From a checkpoint of a small mixture-of-experts model trained on Wikipedia: 14 layers.
Below are experts of layer 10 (counted from 0) of a mixture-of-experts language model. Rows are named router (the router's row for the expert), down (a neuron's output weights, with its number) and show model dimensions 128-191. Each number is 128 + 32 x the weight over its row's rms, rounded and kept within 0 to 255. Numbers have three digits each.
After each expert's rows: a language model's description of what the expert responds to; "comes before" lists some tokens at least twice as common just after its tokens as in all text. This comes from a sample of Wikipedia text that the model never trained on. Tokens count by the router's weight.

# expert 2
router:167173146094093159188091160073079089133100114137103137192091134088180079103176133120177132130189085114153179147155162119161118098136105112136070128137105188110114116181175135095179108159115176
down0:130043168113170105071160165113138152159135125088201085086106143110072130111118181138156141139078136132101148133187093087098117204086091092173120149125173141194123103174083198113116096125127133
down1:097142115140162093129139110113122151119131129144105079113147060137096141171140136097121149116125154148116117163192097110111144158166127201101112177157143120126147165077105151138141170152135128
down2:147106121104104115078136119153099193121088121130185106085099149160122121100142157119141159070173114129197062118128130122138075132125167148074109115131108128127164149186152017130146179093046099
down3:160081097132145183115143112151150146088114105152163099081128194130190065152167100181118147114166121157115142159079143145107127193056159084170149102174121110079106154140150106125097153145139114
down4:174156116154122132123123131093125114121141206148156133136150165169119144181113163093175116107116132117042146113121085091113167120128144110130084077125139093211126196109173185155140143095168075
down5:111067130116049166101136152118133190083138128188117102120113085158110132086139102129117104079195144080126170102089130134095072129135144163098177170141074106158170112121111110115165134084132111
down6:153160181148114110108150144166118148152143156111195148142136179153118139141138102085123169168051147129172130105170096158096117142110073167092121121165148102176136159133105129122130154126109108
down7:135105073158165148083178120155106123120061128135071111182113104117127157093152149114120182153113141160121064125085099142090095133125158134089164165130167107073165184146122080101109164180153102
down8:216147093130131137111157161169107158083130094179155147105114139153127088104140057173114092098124134112164135135086142146162117145121178149078178164157114150144182228137116165032126123125125064
down9:118136129179105114131089125102110084142135119109163174074079112109079162143172128109134144186131087159204073168116064149122098083108122116116102132122124137129087139117140135100110148112060119
down10:166114128124191134102113135120136081152137173185176146164154164128045144140071045152091147123133131134136090110106139114096090130160131132129089132151128151110070142137152119137109120096140146
down11:138162074152102072099137082117103170066160131157131148083094100081108131091111133176138119099132145131088102141099132187094126121146115167100143146141079108135139152119165130148125125062094122
down12:106148121120107161166126086148111118096181139181079103163114148091136070126155151161159130089064116142156045127130121153150103138141103124084124124085132116111187081110137133120175134146078075
down13:159095140117027097154050125124151133109117133094177082140169160092135135134067142129170141161152113148111101054101152107133148111126141127098146068091140144170130137119107085161186122139170142
down14:129141106127130065176123061158092132105159142079118148161144125150083155161157132118115114179085077132157090108156147061172182116187138139112126085101114078130120105136166083137119079115185068
down15:099151119143109008078154087141163117143080085097164122127126125096138156102145122127119144127086124120157097124121115143151118098149113093156101153180103123106217110207142124135131111153101022
down16:139111112119182066135104175159126168089093117127172109114137136172101160064088114153129147119193135139096128129080190163077121162133143121111088092109070117102105079181091057101133161116110170
down17:092154144162162106180114082133107124156108161110068154136117091159141129133116133098155111121143143140097119137046152119142076111165193108151147182151150120119106163148098108146181125130167119
down18:062106162138131099123087125147132139156135105107167159113234125092127148147108151169169174177168140214108143090116129151133125141137153106172145159148145106091110154081139126130124165137099165
down19:148132129140116063154137131188170159147138140115170139135136171152088142121152098132057111136125119066124092112085119180138140152072131108159090129126210145125155114161046120111180107168107126
down20:122202156151148103165128088099151153084079123106091169168112084183111089093155117117131126137138195151164182083141107135103111125117110074144149119105170157109101153124128173150153201133136187
down21:119188125114157135162068137147084214203095125083154189077073138140127149126112098113119113093102166091125059075153081099087111111091130145121076142150133115098091106095158093159093105161111141
down22:086105133112158096123108089195127157184111184110141157178066104114111183074094143129135140127137148117084140141114108114143124134117163165118115180150219120138147175065145153149131133119076194
down23:149113138094136101176159150140121159134139135113186030127135114177089094144118084176166074075120119163193114119105189110139089128074134175099190120102152155094128115127100099162113148110122104
down24:111154087171159178147139118152157120171148100105110119161146138105146170177127139095146172175120199090145149138116118117090101142062091075147124188135043137127130123129122112176100066158130173
down25:136201096191122107130122179129159162072132119144118135154098103169183149156058082097089109066142116130138132158101131075137114119175143146130138119148099111119129153127125064144038099090132135
down26:083157121142116066071156093054182152120055113080094128080105132138100179132149133106154113164163119186124133170125056131144103129112135108090074140097091101073108120155120113123114148129123101
down27:173084103093159103149140118151063135088118109105197179140055132100099144182122164163119108138088107144129111141108144158118098181119139190150144089087140105214146058129180029136186170146149078
down28:070122119103169122147094083151090124109229089109118152124139140104139152130115094153126132170117196135161095142095198138096139097129123140139043165111107058136161142110167103078105156131139127
down29:117095120164122187068084158136108112184100126127103131116163105111167163161123090100084171125060176123195068101176190082171111116146179158144142093157188100079196116120112137104139141074098097
down30:137105097099092145136134046186090083059160118116152139160087102171186134162106108123162199141197140173141108147139146101118156166104143137146152113129142132136111076122109086200184134119134144
down31:148148149170159152150153097179107165096128106132134067105132102215131149130116102146125132107149181161185133104124071124134144169135174162090128144191142170103138186149131178159126104112062099
It responds to: Table cells, found out. Empty or filler cells and pipe separators in wiki tables, dashes and scores in result lists, plus out after find.
comes before: "|", " ", "| ", "— ", "0 ", "1"

# expert 34
router:148133120082112151163116138049119141117119117150185129138082155117150139118146142143168138140134125151106137153136148087089079111129060107202081199137126156192151149142130153152139131141172158
down0:131072143078097120159106090114103151160111131119117105132076143119088169137132194149153114112098177157163150137121159154173156081111156155056146101124187142117137114082108128143163135170089109
down1:168152085137120081119113158106124141119093152120153107067171148088124101068198124119155136142106132139131162093114106106097191131114106171098106122136120096101148078156164135126131122068102162
down2:129068076099144088131189172163168060116148104099065124166120123168088112114106167172176081070116125142107190117066123124149115132224145149081192168154128156126120141089158144156091122132160113
down3:102139122137141118181103136098125147140163114144109064107114107175117170094077141168152144060138126170124108119100120083093108087119133110084130131124085137118143073107094141143120208161125085
down4:135187134156143098098153088169121152139092112095205132143138081151166101083138138125167100103096145143115100018127150119142075112145112108140113129119112065210131114171187133173113138146083127
down5:144063056103131079101148127094178122139136129097124157195157144108188127127135104091166153128143101123134121151159132082138123138124123086128163125150128132126153100126094152170107113142140042
down6:103115152097113045168141169137135125153170092099177176109108147158065160135080116133136074064128156160078123162167137125077143126143088087112139145111075060130071119120123105118112182132104163
down7:111118104084108159117130186118080198161148139078089135128129146144092175110147087115154171137185087093099171063127160130078153041136213122137160127093069184102124117122126148109104122106172137
down8:110100090181153099124116142138089092119099129138128121151104111141160100171123172160169126068147142152155122154103129052131180173101167148083125181134203143170119127150079122160134135163078180
down9:136134124143194111097101198128135102068135119125101089105077129136087115124202163108123144107104130145153117103119104136125173092107139079087120203090166080116142076156086121136103097074138115
down10:121130202162122109150181195131172173125096199116145066109081087155194161132159170129133118142162117096139176088084107135135126151088141084186207120155148111141108196152102114146116118095122216
down11:095114094212179085135154140097117141122140145176104150105148097121129136104151123117135119088151105111129174157170141097164083128159168108138143167112114151150158113175159138174098118114133124
down12:078080152092130082106184100121161174131165099164179058131107055108131155151082066100137114134188088124051140119161117222141151110139125126088143141103160163173110113141143104084130091100110143
down13:110160137136101145157081110122127133122134190106114116128056097117181115110099181111106153138121153160153161153140130089090123088150166098112090104193128054069116099069138074109149147074159117
down14:169127129096156087125155063091118137093119187093077112175127079142158104149143116120129080129120178120133166074153061135244120063156111169112123138166150119081065176115176127158146081139109165
down15:064163146135168083128124131123122120066151093131100157156088135091134114115121124133128147108111129090124157095135096114088110134150123104208080084157130132093105108115094118129107156129162117
down16:120145130171113101117114141147099130125112152129090098059170094105128098107121173126107135098096124114139186126137181095111100166128124090108185149121140134106175100138096184119113109111119127
down17:108166134135127066112135112176098115130105125127115086071106082111178094109074131132162156174093117137125120115115139105115127098173103135131215048162117177131120132155123081117173144081141104
down18:140128131141101149177141107106180100172096140166097074101186142127150149070099104127175091137149145124091133145141105158130132114128148149145069124171097123176133092099143105105106127107138123
down19:133131204139148134114143144087140099101180116133148075114064114180108084181164153144107143137171120138081159093156125105163112097102114079143154147031118152105140068117136125168133101123165129
down20:152170114098108151100123142180184138090181109153074122174092170102142127105103147139072106148170185137095086133172032153132165169099122138121144082121145165132118157154125144129149126156130144
down21:075144156163134128095150083169152094104112168123135161113130123139103113178130133075112118126110154169156147124168140123075118146140136081107150134103210138120104135128068156125167114030117125
down22:150177095118161160168125121072094128168123139106085117108099102113115146104114148164095159156136099093164155084148179161166154178109118125107105082119111098115118108133178131121126155125182158
down23:170124104167201153147096150123116115074160088127089093080201100133095093149158116130157145157094128090151087165106141194140166114160161130089124098120128162107159145108134136161143106065134132
down24:162124084129120148136126138108119112163133104134087152161177155162150080102068108160111125145143150139110076121116094104089044115153140120088146131127116138154151133107154127116126090126141067
down25:125138199012124131102082161110092207094130129116178073117139134140095182085135125127090138138101110085146121052162151117161132128122132155144118079166114109140104147115145159106146093096178070
down26:112116136108134184110137112202166113147177120115165121112121111169112131156148138135139139107130121141085155141082143143141145106121148116088181194173109149114149155041135129071143064084071138
down27:120169175063187126163165055164092084123132134140082193134130159108093110149117130136159125156133114168120119128123152085115153149136181065165117046107145132083109112132177107131107125150118149
down28:146068168186100122107142153120132207127128129109171123082150082108122071132124090154143139166113084142122125169126121088109146169136175084135111173152110096116127099101112119098086090138143088
down29:150127164120158127116160130086163189153058115148141122099128090165118138126078145102142156093112125111143168189105147163085066124110138142102086113176159147146094145129099121116131122148127089
down30:147122147189087100072150119132168141151114151075141160155085153159158128214168104099141112121151126127151178142168133172153145189124127117130091131097154101156163117188105185153114125124219091
down31:118054114110059136166108101128205038090159137128154137163149136096098105129049089070123107143131058127122113229163174094155061089091077148153136121101082147155109151121142145117155135149127149
It responds to: Prepositions and clause openers. Prepositions and connectives after a noun (of, from, to, that, with), sentence openers like Although, However, Despite, and mid-name fragments (Gu-ern-sey).
comes before: "the ", "he ", "it ", "\"", "she ", "they "

# expert 40
router:140090124103085159188132163116104165185103095190123147210123163139146126111201131089136134111121151141139130110090185117109092114140022117131129154108144174149110112162169154095109127194124127
down0:141090122139137112115118124164173147155133088119119144178125083190122134086114075075090152130192147113083130208137118137158107127124129117108109086112133144128151135126100117136092116138142144
down1:180138124128130144133081141086094173101173129091193155135119090095066167120118100075142133093102154073173119164123116116113117085132079176103157097164129117182087134104153079154134131147110140
down2:162160094150150124094107069170121138083077108122097109155124097122162071154125145137132151122111154127090113151157107151154190128094136130156156135103123109162142162119162138108171191123106104
down3:152131122146107125137128151078097150114129176120130134155143075078135160128119215075178135131110134101094126078196117126133095102144098152112096149149087116150085123103168065181118130082123177
down4:152111142129135155083170137140138143109089163132182076116130112169069080151129116138112132106079097121124157106148101123160129191101187111099125147145124157114123154058160141162097086087185147
down5:106075109145072097084185113106124145171041129148177145122159134143140170099160106126089099161222160119209130120171179123206123091143104153091110141138091114127145094156148098111111105123094104
down6:131140118156116182114115143158197106159144107066102125108135090143123160190132120151156122114110101111185093130085079156117120176127107106166126165106156124110137064104125120102132131135158168
down7:139145147169064126126147131087160213134195105114145096082038141106069129163111063126171122152084110118186137126109124109069174186118106115159122158167124081074120171116104118120157130101137124
down8:156138093178173168129159120174163105174099153095115150071193163156071176097132105140084107133154128141186088133054126133099150207142149120131160197098097136123171082128133094109110109126159121
down9:131119163179140112183170070135102148155162086153116128152143162185123173152097122071182173058138128099140107127169102132159134120112142111125100111216173086040117111099102097110117159138131157
down10:164206124110114167169151154161142141065131140105148102149166180151160141101116147122142151072122140109182052138137105088153120168107141103134130152126127118101125088082170151145098100153151125
down11:096153130079148117092068132167142142089126122116107075089109087102075170164134109105128062113123138061127107125090164096090133161162118156094113101153129129101123123158130052120076118167179058
down12:137116109108114093184148150152101094120126178162121184114118137125111204128137130187161120118149076143121138157093128100127137089153122161135127062153049137123182069128163137107178142100115168
down13:130105150208106143117158076125145096137123141096130133104116105190085173115131125130115079088134067115084080122072105167180059095174093068158123179162125189126156101138107154135176101106172198
down14:114122137183162140076081118144115121159070180067184104185100199166119152125138142136182138124176098133123090119119215140117105076158154142085127101070084160125161158146141146143064111117129148
down15:104107149153106100074145074097144146129142120162161082084107122189083143094132140143177186099101069105077115121126125113159121123175144114103135116123153182179123124131105134149090097095164098
down16:133115128169131122174068080106113128128148044114066129164144095076136145162120125137153160081135077185202130151133123134122125134135108162155084099071142133161141110144101132166114145139125136
down17:193092116162169157095168148143115104118104076205078156148186154131162139129151121156128192172114129141143098097096127111139174131139149102110179093202154102139166175134131164103078126094156107
down18:091085107169106119111104142180101126117153163138100131146121090108128127121105192084143162137146127142107187117109132117118143104125069094141094201150130117134081140161086120105119171111199127
down19:172123112147096066177141167161101144149178153130116094115067191129155163140074081157089113077131103128170091081119148126125155084122114138093065124153097151133137102135140144118122165134114082
down20:119078134140148111143163176119069091075115114170170114125114092152164129106071068217120175090148150100176156153105174115130101133111135163074160096157092159135120120124135098027136136134140088
down21:180178161161179123031084134069144142120111126133097125112117152117115169166112123138093126126105086095071154134149103137138153114126130162086186121142144129129130141157133083130134125156095093
down22:101116136184123193099141152126051129150174151110151136089092142078164106109074084157131131114149178121088176126189112126180101143164111109039153118105136089151026098112120132130098097108124125
down23:126134072136110135108190127113117114114175129076111167131087136104098115104152112164125140093126127161165079152092151103153113154100129145064123087155120155171146048147146150134102081141152083
down24:167134111122087095095155127145130176131106159170144183130135097081158166126118074100197208138106120157090140142122092116150151132128081066131135142146102116145159084105135182132135125110162112
down25:147102165117151138166145135127162121115101184119119142115141093159113105102135171132120055084149091147171068159143097119164135176117100122143151160145195135111124080161099097166105120042095106
down26:159184133101120189139091110154129105181180110088101122145152207122177080107098163147147088104083106100134166151141134175113120123068110123138201092086121133116081087135146128158157154151168102
down27:118152098139136091133098149076159147152135153103149162102162157155120166103158109079097083110171182117126072116162132185105123123123185176127121145109113109106109124124118107150099124105090137
down28:067106176153131132119052099112143078144139133114103084132113130152115120154147105106084128091120112145112157113099125173069137157124102120119138126150115114132157117134128164148134149115081086
down29:141105187174153087124218125100153127103077134148138125073164119103111102120131146170142141091087152120114141096177095108131083159102123098128085158133148188129100103145114112143118068066133131
down30:090117128099117121108110117122139098080071131090150087141105175122167139160117186109136118147139131090139114122090090143101127109102140084099131053114131086079126098148161118086145153171089113
down31:122167170124178126142076153110124101138099159107163107134192107198162116110110132161129101137121120166175135098111115078131157148136130079110118085135150130091152071125110132143048080128133157
It responds to: Cell pipes, contraction pieces. Pipes separating cells in election and list tables, mostly before blank or text cells, plus the n of couldn't and mid-word stems (fin, requ).
comes before: " ", "\"", "Yes ", "1 ", "— ", "USA "

# expert 60
router:148117117122159118162130120088065086161111106146072110201117172066116058092164151091146144185174114163116149093133158142164082122111107106142097150100207160129112103134151125118130143201151114
down0:089079178132150134109136105140123184133090115078119089121133146129155152120096122111155159112166135123161151098183196180162102138099102096140125177107070149127146145106104067093093169177135126
down1:133135102123160101136152076051110158086147168136118083106144101105172145089102160112128105140151175168143115088103154114106073084104126172113174105149116099202138088097154166088159119100168108
down2:123126132212105094103148135125167118090129097147116139121156131132139125116087126121146138155130119107141110151145120099145123112105086139198111151190124145106108143157108121134125121184139099
down3:122208138138135122129106153190091133142157138117149122126132099137096095105099088093173092107101163079121166135145148103097119151104095178121149097130093176161110142076139062112112091121105188
down4:183080096141193123090169101109116130121125127134117103081133069092078078105129098128117130124154132030140103105155107151158121092140076127140117158121160152083138111125174189166153107087132093
down5:113092060152108093086127157124088149126084101171067165084151169152129160141124137202204095132137174175148149108133156124128157077108170133088164078142134101130109104110174109137099119170158120
down6:066149140110143108048089092146104110154148139121175161129108113112169098126120089161172108151177106182086107142094076121195149146150072121114118148101126137171147046123073132096173161174151161
down7:142137143123088116090088115059125098118040153108132205139133101139163166190100123084112118138107132111109053202165118125164170161118107172189122125144117115131125070132081136087105099137085054
down8:137176148174125082153202132158098125145157066161122121143157141141078094086135111063092172094106112074131146101148137093150129025133058053155127114072160162107160189162133110118109104114113153
down9:110132148107121136120145167146175105128140087165167170152115157185139099121167073128171165112078133113150128070085147123173144189152184120031159122115082133138177095145140106168141142122134127
down10:109157124100121117073176113131141189091152125089103052132195150113120087103107160106086182137134101108157101021158174168071136176158130113122121109125110119079177059083131127110084169123170096
down11:152102110136146151150179119196095168114066145127170133094218156150097124155152132116142149090182137117146125095122099122117174159144117124105145058153106093097168084066194108122164110174145063
down12:085112196163135129146132145082142128093090105117130186080057069080114159156117134159107104073118142122174113144147104077119106109115104153146173142130157146094184094095152138127137178145163155
down13:101165137188140116065123093157115109135136107110117108183131108066200082115091093139150116198058088146137106179153145116060149134091083107147082156121192126099162068141109170197136190126089158
down14:077150144068137138120114145069131103106107148079122122161102191179165103157125175113135120131192184078146128178091144150096097098099159118072138099117171121141172194201125093125133175145157159
down15:144142202097193078175140129152186147125102152132122201110130147118156148119159130126102124130188094110127141188074129114165174135130142158095079126159147134103091153139131175078072112062146121
down16:142135082171147126108138100120110067169118175107155133119152163121120185085054153184136111130173101153132167127075134131148142126116080215136155073115116104151136155066165125082129100116122157
down17:124134095097134197102082115115123115083097112097105148118192141172123102100137120122083097167082078122144150101106154127100160149181122165138159161115198095080102167161115142099144104043128118
down18:097062105096132142146159153139160083151108218104101181106093100111184197128141121109067124116090097104052104104096145110141131115136100150096092160125131145191162150188152114094145078084154119
down19:196162105142089192157154107177181139138094120134114142168179142106111131103128092164107162100104188150124081134149120105107101158159132120124130159156114176104111044139103111129150138047197140
down20:147136102169104159134180114119139132093103121154130150110120156130109206120096153154132159114053132073099128120199061151127199151123084107180162097185171199096159000143058205143123103110145117
down21:142148095138137153095116127198166214084169109140094138133133143198180114168156075169135128153177133151147153102141134136110142140139130129090157138114136143114175127095052152121166121205143112
down22:098192111124172146122135164065135195092074118119140152074105075132157095197104119102175094147105122156187154109193169163159117145160160086121087113146139155108153152132079131136119143095181129
down23:107120188127130184116111063147104210166099101140117176088115100123163115145139142119167170162174116109128077116161129078134178165084119156147114110151167112182125075125111180129150138119107079
down24:122142184144175154117125120130160121097128122180143153127158139124115138138152173162202131126158077114132143124167088123155128129140075155157138076193105122140145066118081209146140093155178148
down25:102095092128122129187127109020102140171114162096148153113074164184139136162170087111135120099160155096193172163141120035149135114180090122147163133122116127118125139130172113106127107169098139
down26:125178134162100130156170146079172206165139101113161146067160142113131185107147125102164115110091177165076064176145161149129101124062124123143149092139131094108147096176157140095179107106131139
down27:119126153113147064152138081156097178139177111109169116127162169136067084087129127141133145135093101147155102062161150140079125142149150113125140104111119109100134152071159129098108084072151124
down28:148104073094089091195128082098186143123148127179132138099072119145186150113121167152137063148125141132073081127143125153110109166175127177069118159151134155170116109049100132121139172126119149
down29:111115120171085155114192123132152110135201102132132149076107136098101137120109138095169155092120031072118102095185071141085123170107162147118142112142105160142172074142075153164067149141157151
down30:149062108111130153064124120137115077062112091123086106122158142169141158102134140086100092153139110125137127101155118160123127095104187149102113011110107111128110083089177168172148110118174138
down31:189061108139152084108132103188193160161106093180123120063134141104074100143143148159096231157130129053142089125136114176126131090132096089170184096142121119073098124139184187155135117127103138
It responds to: Digits in scores and statistics. Single digits and small numbers in scores, years, percentages and counts, such as 1–0, 3×, 10.8%, two, three.
comes before: "–", ".", ",", ", ", "; ", ". "

# expert 59
router:142120141133166104182133136082050109161091161156117170114106122118153113134156165105182163128192131157152094139138144145110117083103056125134090173092165168148132101192172151123173079149133138
down0:180121098141154124144154175090089111147129121109153094097162153146017162130086109103056102128146145149131116126173056160115142119091123144137086052091108113059136137120150152167087122139059137
down1:107115121124100135155082126153058082133140186116141138146106092115111136173129136088109211098136194154156119126203090090136056169133127170098121127138119110118093025080119156135093156075117175
down2:153056140101106072136141110153145137138139122135115098122124068105141203088112199132127112059133131094116135099151096106096100097132129160150103110097187121128186129090097094081131154099132129
down3:126118177155136151090054101112068071125100147135110175115115079159137105148117097119146092093144186140118135123127114122152134163088167143181116078148098067113117090127100183110110140056134070
down4:131161148167115152126166140159115126140171143135131099158090104155159109119073064156141163152177111142145114142137146159164139092092072189088143107129087149114112153143130112178082123195141072
down5:187141133062090149162158135136110126156183112086138112061109067152070155131115137124134145114132100105187029122129105123123139096109087142104121068155150160191166161156170124090154122126172122
down6:099140125156186097140169111103117115131103092131093090163124138142153084166128065170149165158113056151113118122159150216129115154118131132085191087102158130104164036113147146138153102144144079
down7:124134066086139141162137145108123065077158146147152119126113126123185141111145146153160125107075086123150106111176107114120146101154159123126115145166166142123077078093122076167188116115129099
down8:114012103127149174114099090121108101152189156127101097129152082169169125107118168083107178111196156143176143107131154150117085093110115123088170084174121093141138137079118132098181158093154072
down9:120163161158160136116155121160147087131027053130130154135139183132156157110083169126143149099066106171105173143073141129127096102167132102185112111167132110123126127153099138107121099120086087
down10:164139084160127064181147158143073128132174146136187105135214125145139146116060123135144104083167122156176119119149159162132087174105158169093152151104078077134121151133127112119064171106108095
down11:129134120133080097133124124142148129083092105168133130161093171141143139139120117181120139144166118091183149187178082133186099147150157131118094142131086195127122099127104085130142145141088097
down12:158086150191139114125144188094051111113139141173129072121149158148138126154130149200104107116170061162132114131141093160096060124109124104147102156089086089066142157098129101107111175125103133
down13:086139149224116119147089125115166089105112167144085174158109152162105103084144142095117115113107177126141144171117153072127121150147186120098152154113132076158094086133180106167085157096118110
down14:100142141151201181107115151143075188103123134183125206150071090166189111191116109141133119071117141101121100171164110135085167154149150090085107146161112191138093075129134105101047152159145168
down15:135143173086114124159135162121099109122105170110120097133136139129105215093119088140095141132123086126159093139128137155142074128128099125189081150086197122080199081161153080039121122110140097
down16:141179086176139088170183128150086104119134069085140065106107155159129151124121142178109164114151146091192098160122166099068140110089092090118104091088125142160118046171140125149113095142149069
down17:099158123133167094147131125125126113127122140116154138150099098125116103144117153133144093125087064083085125162144101175141121119105145098134161144118147119146123166062155129169118102149130083
down18:129171123078112073186122167186179098075152119114163109181094121104151079095120147145145134144064098128193130181088082114064113127160122091149156101101158087118143080077105127152151097131104078
down19:104148093118133149101157136115118141080080155167134144086122179166179097184102122163072088132127118082090114111147108093143169100106146109159149067190174168142088097125141150212131108158157170
down20:071134103123095060124175163114107101162148114179124158157150171142137141086096144079060119150164154165129116091072167136125137114129127072133190103121031141126172096144170059196092135130126148
down21:108129070171130166102104090141094095119132137104133111062189131181100145172121149108121133135110131104107071101160081102160099117176084123160152104172162093098131152109089055111106118110160096
down22:121098126084066092085251079175151103173138089098178071115161090193128171168153105102098139149112119126137093153176138137114175138066088148090148131155137078136161111154103112137144068145149092
down23:126152141115165107158153109119168170203070124053175152142102127149065115172199139119122113195113114097129161117114099140144197147131064126092089121101130088122183119131161167136132106164103156
down24:136142112151080163101121083163134147076189148184082132144139132051137168113140156121121115121107140102112155101074123114100104106152121125151109122164172107135106154089119147097068141104177084
down25:102095108124177138169142104134134116146095105079139111147134104186092145097128119092161188140186127146174129060112118153107172142099110134094119092092142129142091026127126180163113153135111177
down26:152148114134142163155105103179133110127170078125019205148139170116149106199056167155128127113205104118111140116113110113159111135145135100138181133125113122150118146139136111185089084113085125
down27:082138094154152149122137077131103092126116085133131111125110097120121115082115133125130129124079148133118131115183132135082127120116162132122070100114126094102090091088136196157135094116060088
down28:088130120129210147143116120153136129047096144137103150117157146100129153090171109155092135111096107106082118106138143150149078087167130073176108113091110193159115161049136124107111183089086089
down29:099121121123109138111133123149142123150143106129116138141158160087087111064161099184061138136124124089153082078133136129102125145108089096122089120154086181102140123093176130105123140111122112
down30:170122110114096096124111132130134158125122104113161086123143092106094203096098112108157169123102078148149134145112153106109059101083098174127135176176077112088123088122129101120085128127114129
down31:125124112112167096138185164140099138097059133202143081146142102126082158101086141123174098123093099105178126113121128182092096158145146109099137092091078101137121138072176183129137161159135095
It responds to: Table cell separators. Pipe separators between cells in wiki tables of election results, sports records and rosters, following numbers, plus semicolons.
comes before: " ", "1", "0", "0 ", "— ", "2"

# expert 32
router:157110147100105122155094088087101115163105048150109112180126146068150111106146128104150071215171110135134133106139165082158152082114075077188129090116147116172130117167151145108199124175190145
down0:048174115131146063132143170150129116067124121087134091131200052152139088137138116123110187091104161150123054140052158112078090122143086104149115180165143138144086112132095109067129101127120162
down1:121172117174123116104094181150088120110117161115128130081142105075103153148122163130148150137068178146130168160153099147105125133115145143124092151126111111149128053147060115187089094102164104
down2:094127141091101062104067127116105081172181138138136130146138109140156144140175120157121141202155152116141099191154097173103104076145058146097184069121159093137152100142196099132181114127202114
down3:119138139154142124109109152126117108108107124095120190173168106168067125103106161055138128153164137140140113180117166110140102120199137042098187131179128141071108123180104104125114142133113096
down4:043152103184162163055166160145177119092146157139148127109143104165160145099110147122132090132125167144155140142131116128075148085152119145166121111100123116163114139117088145107119109105126137
down5:154148120146083116114119112153108098094109138139127081145242171071087142075165097117132164146161109094143134160104130137155114164162081090139174079121094078144114129145138148151077171156165127
down6:067098130140108093131104082149141126116049147169084146098145170095135112109185104103156123146139042070123100079179059172099146131107109109112152147090122177112129123125073155197151101156097120
down7:078201087126112068081161120140152083150106130165090094118086131128179163064104114119069099150108181154134111161125190105071135089175110158166160155138137110125125110151114111113087153126116139
down8:182108136148090139096082139099159111100119121152170110122147086143094142155135135154061086130102113092180109120131170136138134164131108130169113095157124133134111063161137205127112146116082118
down9:137193144170181060123133087141156097088155196084128112126159146143123149129153137108100127107135184134142130126138138103125131067134138111138156125106141052098141151149117136179146142099104153
down10:129102136118120051111074129117105153085134128087149140152139111117150130154103224064100115133136117189143142108151145129218087189140145195125099183151129123149191143118103143137115162132196139
down11:127098121155103130089197126076130103153133135098142143130131130089130139101141163116191169125149124150161139118144085195128123113076130095089117075114152168132119111153120059150138137055150092
down12:103089142125149177098102099161111135102148128127140155125123127084186121132128115146136137183151155093134120133059142137136119099112153105041170123106084150133149106140059106135185101166121108
down13:113165193100178183139096110174154171090158124120131132108114099158111125096107133126147153133193128170208107107095104083129094154097127183136152143099088103114130040120142137124107139130079095
down14:156187141142126142147155073125158103155086127124163129087109082078143131223079132097179080096103125056095152134151094126112145124170118149157106143070184144146103145139070151163096033149098165
down15:065116092035105117057144155149074145166141122170141133059096140094079137120103171163137150140134133127146108114143140126132162069136102156139117109134102091134145108149174046132095151159178139
down16:104107144079163130153059167176137145148094139090105144157144130132133164105084159106111117156200104123160107095130115151142116141130137159049169049038103128138153066077122139154112140144162160
down17:129063147095151202170140092120181097138091130132125144136118087144113160073130102104141165121137102176140154135117138113194113089132118088143177134139041143127123116154175212138079063120122044
down18:114079123126133140113161133182109136113135065114092093155079155121188131088120099077125149098132094122161107097164084189113124107163090106120026156085115174144139175086142072115068131156139154
down19:100230104099213117110128104141130149123124135162145160077093124146152156064095138140147139175186159191158106133151102071132077140128097142163107152132108151086122135130110200126074181135091107
down20:155106127111133168111131160073131095112127131176194099102174124159136194091104091107126085142085151092121083139117135187116168135052123089080116090143120133178164108133102099172137159120127139
down21:173116184118147172120169103124108094133120185141132111069066126145127097124151129097104188069085171127150196210138124182158107153146114132226150132123088170122135125116137127109085135131078089
down22:083128088175136149110114176094126162103097047155135151120158109148115136134133088120142142071170121115069107119123080093162148138089182149120152200149065119130104142122056115129117161150173130
down23:092179088099117086147102107118098113175124142105100074135152167138180085135090189128083104098104113137130096080128109108107187134177100147135188130100113108125144153129158086139168130117145117
down24:110147072090139137112082112105166134109054145107120158095098188107185094080101128160163122113139092156137090121105150121121130140102106174115085103112093129118189100131079138115089121164081127
down25:165137139144114101084169130121150129139113130106139103143183149120113124116055133117147050121127160190090127094139123113136084134104134078147151088122120162192108039099061098168052107112111150
down26:075160102110118134114127082094150103101100092127135184156147117124129153138094083159142080171162118166121101117190135180156148085137099134077178122123136105146118138112110117129153078120110143
down27:173125116083200117137107202135138164087166110140117118173140156099122088104132123169144124112115145164144155130176125130096170113134152104080122096134111100127155175136171146182177078097184096
down28:089078119117136095097189171165160140111175108105120096124137171125121145125082100114123100105165112111119155092129127150094137115081165083156136136141127156147146182061147125135134152167181183
down29:106105141100160156167122189139139178103131126183122102127178095160094146130097113170154113140133191088151131135139149165131124117125117147133121135141096096094119112139197078093113160131176081
down30:123090112131139172111164182111080117153140153101097149095094173138167127188054166178148044151091101172056124142071104107101108122148122145094127140169134146096081155130081158092133117090082169
down31:111147167107199158103100128123191161081177115171102117130140114135083115144129169078106089107131129167169149129132164151099161118159121163115160198100144119143173134084107120166092089047127116
It responds to: Digits in numbers. Number pieces in tables and scores, like vote counts, percentages and goal stats, e.g. 17,374, 14.8, (25); some mid-word pieces of names.
comes before: ".", ",", "–", "; ", ":", "′"